python train.py --n_head=4 --head_dim=64 --positions="rope" --rope_base=10000.0 --parallel_block=false --init_std_qkv=0.0361 --beta2=0.99 --final_lr_fraction=0.0 --batch_tokens=65536 --seq_len=256 --doc_mask=true
Below are experts of layer 3 (counted from 0) of a mixture-of-experts language model. Rows are named router (the router's row for the expert) and show model dimensions 112-223. Each number is 128 + 32 x the weight over its row's rms, rounded and kept within 0 to 255.
After each expert's rows: a language model's description of what the expert responds to. This comes from a sample of Wikipedia text that the model never trained on.

# expert 48
router [134  84 128 142  98 172 134 178  96 174 130 152 159 119 186 142 120  83 162 109 119  75 151 148  53  86 133 121 131 128 128 162 136 122 121  98 172 119  81 108  84  78 110 113 154 147 206 117 147  79  89  86 159 157 125  60  78 148 117 144 134 110 108 176 150  93 140 180  94  72 119 167 138 133  96  87 128  59 106 131 103 161  89 134  84 137 112 101 164  79 123 131 135 126 100 104 151 125 110 122 104 125  99 205 148 122 168 180  94 158 137 168]
What it handles: Later pieces of surnames and proper names inside table rows and rosters, such as McMurray, Whitaker, Wheeler, Mind Candy.

# expert 2
router [109 112 102 168  72  60 105 173  92 199 142 182 136 147 194 157 163 101 140 113 179  86 167 171 118 143  87 179 141 120 167 164 107 204 148 134 115 105 116  75  84 145 145 137  93 137 141 151 144 117  96 113  92 106 115 156 123 188 146 151 130 118 122 185 175 142 140 188 144 120 174 140 134 156 184 139 156 101 148 141  84 168 115 120 149 120 150 142 190  92 179 157  99  58 115  90  83 150 146 135 162 160 147 161 149 190 139 168 107 127 129 116]
What it handles: Prepositions like during, along, into, for, and pipes in tables, plus word pieces inside Latin species names such as Myriopathes panamensis, Protarum.

# expert 46
router [143 100 100 178 118 138 160 151  85 154 171 174 109 148 180 152 117 118  81  90 160  96 113 144 102 105  87 117 167 141 187 138 133 186 105 110 149  81  84 103  83 176 105 119 130 188 181 162 186  70 123  79 102 130 109 122 100 152 169 135 149  86  77 161 106 158 110 167 173  95 144 161 157 123 167 176 171  83 128 144  85 179 138 108  96 109 158 113 164  86 142 113 111 109  82  82  80 180 113 174 152 137 110 155 161 149 157 176 139 149 132 139]
What it handles: Name-initial capitals and months in sports tables and lists, such as At in Attila or Atalanta, April, July, S, R.

# expert 10
router [166 150 105 148 102  88 106 149 121 159 151 167 114  91 120 133 191 148  86 100 107  83 121 159 113 144 114 130 144 103 144 137 183 129 131 154 140  96 130 148  85 137 118  67 118 156 110 166 172 121  88 100 119 188 153 125  77 158 146 122 165  94 100  90 113 145 118 114 145 108  97 140 120 125 156 176 121 149 180 129  98 175 139 137 135 122 165 111 173 139 142 194  90 125 112  88  97 160 138 109 168 171 174 117 183 166  90 214 155 101 118 179]
What it handles: Month names in date cells, taxonomy labels like Genus, plus in, parentheses and semicolons in lists and coordinate-heavy tables.

# expert 27
router [136 172 111 133 131 111 152 162 112 114 158 135 118 115 173 138 108 165 120 121 149 128 204 130 116 137  66 102 139 130 176 107 153 152 125 125 113 125  88 119  73 153  95 136  96 180 158 152 146 120 115 128  93 154 137 106 100  92 146 139 167 157  91 126 164 155 120 161 162 136 152 121 136 112 182 151 111  99 143 153  92 169 129 100  77  69 135 150 204 129 190 148 126 115  76  56  69 139 146 162 155 121 123 163 125 106 154 154 121 125 116 147]
What it handles: The article a or an after dashes and quotes, the word as, and suffix pieces like -acle, -als, -ed, -kan.

# expert 0
router [123 138 121 180 140 170 210 167 110  99 210 194  57  92 111 128 123 141  97  81 143  97 120 115 121 129  97  81 150 141 155 120  75 162 121 117  90 112  80  87  76 125 117 148 124 161 180 136 172 125  91  42 171 134 108 105  87 104 158 154 186 107  84 142 134 100 165 156 169 130  84 120 155 138 148  82  89 122 166 136  79 162 150 100 159 112 148 128 118  96 120 158 128 104  93 100  70 177 171 104 125 158  91 155 140  87 126 144 150 162 125 114]
What it handles: First piece of a word split into fragments, often after a quote, bracket, heading or hyphen, such as Premise, generally, Pre-Fall, PLO.

# expert 24
router [149 158 125 136 121 144 133 169  94 148 178 174 124 166 198 153 102 114 121 110 106 103 172 125 100 170  80  98 174 144 178 105 103 160 156 133 111  81 100 104 104 173 158 105 141 140 164 171 177  89 100  84 155 142 135  72  94 102 119 158 140 115  75 148 104 156 157 157 148  93  68 184 152 162 158 115 136 108 109 139  69 157 117 133  94  66 124  98 180 139 168 123 127 135  67  72 118 160 166 175 140 101 109 133 181 147 138 181 152 161 146 130]
What it handles: Word-internal pieces such as st, s, ers, St inside names and words, as in Amherst, Prestige, Chestnut, Stafford.

# expert 3
router [127  83 112 130 113 160 142 172 100 162 159 173 134 166 199 162 121 115  94 125 178 101 164 142 116 146  83  95 165 128 151 116 144 172 176 124 105  98  95 107 100 152 101  99 156 168 151 162 159  91  92  95 155 148 118 101 104 192 154 138 132 107 108 154 165 196  69 139 152  79 152 147 168 140 180 151 177 105 111 112  89 199  98  87  76 118 133  86 195 111 175 153  80 133  98  57  79 163 170 154 145 112 153 154 183 191 197 165 147 134 116 118]
What it handles: Single capital letters and syllable pieces inside proper names, especially foreign names and places, such as Mass-ur-ius, N-osawa, Clachnac-ud-din.

# expert 26
router [144 103  99 156 139 162 160 157  98 150 160 153 101 188 177 137 159 110  98  99 151 119 145 171  95 102  83  94 139 173 177 127  93 160 128  88 166 126 100 101  93 173 109  97  89 154 121 192 149  74  78 107 121 154  79 115  72 124 134 172 128  97  92 143 148 152 155 164 146  94 158 142 131 109 180 156 170  81 115 143  77 157 100 111 106  77 173 129 164  94 157 128 132 137  60  86  90 191 118 161 132 134 130 149 176 143 176 156 142 158 101 155]
What it handles: Short word pieces inside words, often foreign names or technical terms, such as on in phonemic and tendon, ad in nad, ó.

# expert 29
router [145  82  99 184 104 137 137 163  83 181 170 186  92 149 201 156 120  87  78  96 124  98 114 179  89 140  74 106 183 148 152 128 122 190 110 120 137 105 110 119  81 179 126 121 137 166 172 162 167  65  81  82 116 131  60 119  73 155 151 145 156  93  84 142 147 133 118 168 161  97 178 158 142 153 157 166 147  83 148 158  82 147 105 110  91 124 152 143 132  95 136 141 101 111  91  70  75 164 117 165 142 135  99 170 173 124 138 192 140 157 122 140]
What it handles: Content nouns and months after the, a or of in sports, politics and awards text, such as football, Court, votes, April, and $.

# expert 55
router [165  91 113 167 117 172 181 163  93 149 151 168  95 164 188 143 151  78  83 106 183 101 149 158  94 137  90 113 196 166 166 129 101 168 140 133 108  98  91 104  86 170 109 122 138 174 167 159 175 103  88  71 105 158 112  97  78 156 140 151 170 129 114 167 121 160 125 169 163 115 151 156 170 146 153 170 162  83 135 142 101 170 129  86 104 105 192 156 118 106 187 143  84  91  97  95  89 170 143 144 158 136 106 162 149 145 154 173  94 143  98  92]
What it handles: Parts of country, state and institution names, often after the or of, e.g. U.S., Montana State, California, Minister.

# expert 28
router [158 103 143 162 101 193 153 182  87 149 166 169  84 142 180 132 131 111  86 105 117  92 139 138  95 117  79  90 174 158 167 114  75 168 125 124 110  91  85  82  76 173 102 137 131 146 148 161 173 130  80  72 133 167 132 109  95 153 125 143 142 104  76 172 115 151 153 143 160  85 151 175 156 150 134 163 151  85 121 168  59 164 114 106  94  97 134 130 154 117 176 131 109 121  72  78  90 158 144 173 146 126 131 148 163 111 135 183 144 146 129 123]
What it handles: Word-final suffix pieces on nouns and names, mostly plural s, plus ers, es, ors, ies, as in Publishers, DVDs.

# expert 63
router [137 108 100 139 104 130 172  95 107 148 173 120  63  70 138 185 132 101 128 123  95 104 115 123 189 131  57  97 133 154 117 124  87 161 117 130  99  98 118 140 110 139  63 131 111 150 151 118 145 129  73 112  68 119 119  75 108 116 160 108 191  93 123 112 162 129 189 125 193  95 108 115  93 145 158  92 109 107 174  92 101 151 152 175 115 166 161 154 105  60 135 144  93 112  75 123  97 130 120 125 138  81 107 132 162  85 153 163 121  93 121 132]
What it handles: First word inside an opening parenthesis, such as (to, (as, (in, (age, plus prefixes non, pre, un.

# expert 61
router [125  67 111 185 106 147 130 191  88 122 147 179  72 150 163 159 125  99  85 116 101  84 111 169  87  95 114 121 160 102 168 100 142 163 114 121 151  64 114 123  95 160  92 128 115 174 173 124 166 111  97  88 117 137 119 114 101 129 153 148 151  86  78 148 112 149 111 145 149  91 124 189 138 130 156 158 168  88 119 133  99 174 134 100  76  66 157 141 194  82 161  96 116 100  86  98  56 148 106 177 108 141  82 168 157 111 128 179 134 166 146  94]
What it handles: Word pieces completing names of players, clubs and stadiums in football squad and results tables, e.g. Ley-ton, Tsir-ion, Mol-alla.

# expert 59
router [142  71  98 159 110 149 124 156  84 167 150 170  88 156 169 150 117  93  83  97 135  86 127 169  90 133 115 118 160 128 155 101  99 171 102 116 140  89 102  99  94 166  92 130 109 155 161 174 174  94  97  80 112 147 100 115  72 150 115 147 162 118 100 161 127 136 111 170 197  87 154 165 150 148 146 161 149  80 105 174  84 174 124 113 106  91 171 133 173  78 158 127 119  92  76  77  81 166 145 189 150 148 107 161 177 144 163 184 132 134 130 117]
What it handles: First or second pieces of split ordinary words and names, such as b-ak-ery, dec-isive, Laz-io, -S-ieroszowice, short, hot.

# expert 39
router [115 118  71 190 132 155 151 167  97 173 150 107 124  93 200 152 149 141  78  89 150  74  91 138  60 110 101 122 121  96 155 122 154 194 116 111 149  87 104  98 117 143  98 102 128 134 185 151 161 126 116  69 182 150 117 111 133 154 167 145 154 112 134 164 150 103 101 162 153 112  87 175 147 185  72 111 150  86 103 111  92 171 166 173 148 130 182 104 100  61 132  77 126 115  86  87 103 147 109 132 180 136  96 160 149 118 152 208 121 169 112 150]
What it handles: Words in album infoboxes, personnel lists and filmography tables, such as pop in genres, backing vocals, Role, top, signed.

# expert 38
router [143  65 145 165  97 128 132 179  82 168 148 166 120 156 202 157 131  96  98  99 131  94 153 159  88 164 109 133 162 170 141 111  89 172 109 130 132 107 101  94  97 152  94 116 135 164 163 153 183  85  79  83 108 130 112 116  80 182 135 129 149 119  89 152  77 171 122 169 135  88 157 160 144 129 158 176 182  76 154 150 103 170  90 106 118 123 189 137 151 140 161 117  83 112  79  84  81 160 141 177 164 145 136 164 173 160 102 181  93 126 115  93]
What it handles: Place names, nationalities, institutions and months, like California, English, Museum, April, and the 000 in amounts like €250,000.

# expert 4
router [163  88  81 164  93 141 132 157  62 142 168 171  91 126 176 162 125  99 100 127 134  81 154 172  94 138  90 154 153 142 200 130  93 161 149 107 123 108 115 101  93 150 110  85 153 166 157 170 143 116  90  64 148 158 104 122 119 160 160 147 173  83 104 168 133 177 116 178 184  81 168 154 169 114 149 160 182 102 160 151  87 138 108 106 108  95 148 128 180  97 172 120 114  87  89 113  92 147 148 145 167 121  90 184 191 159 176 141 126 154 105 131]
What it handles: First pieces of proper names and words, often capitalized, in tables and lists, such as Rom, Mc, al, Col.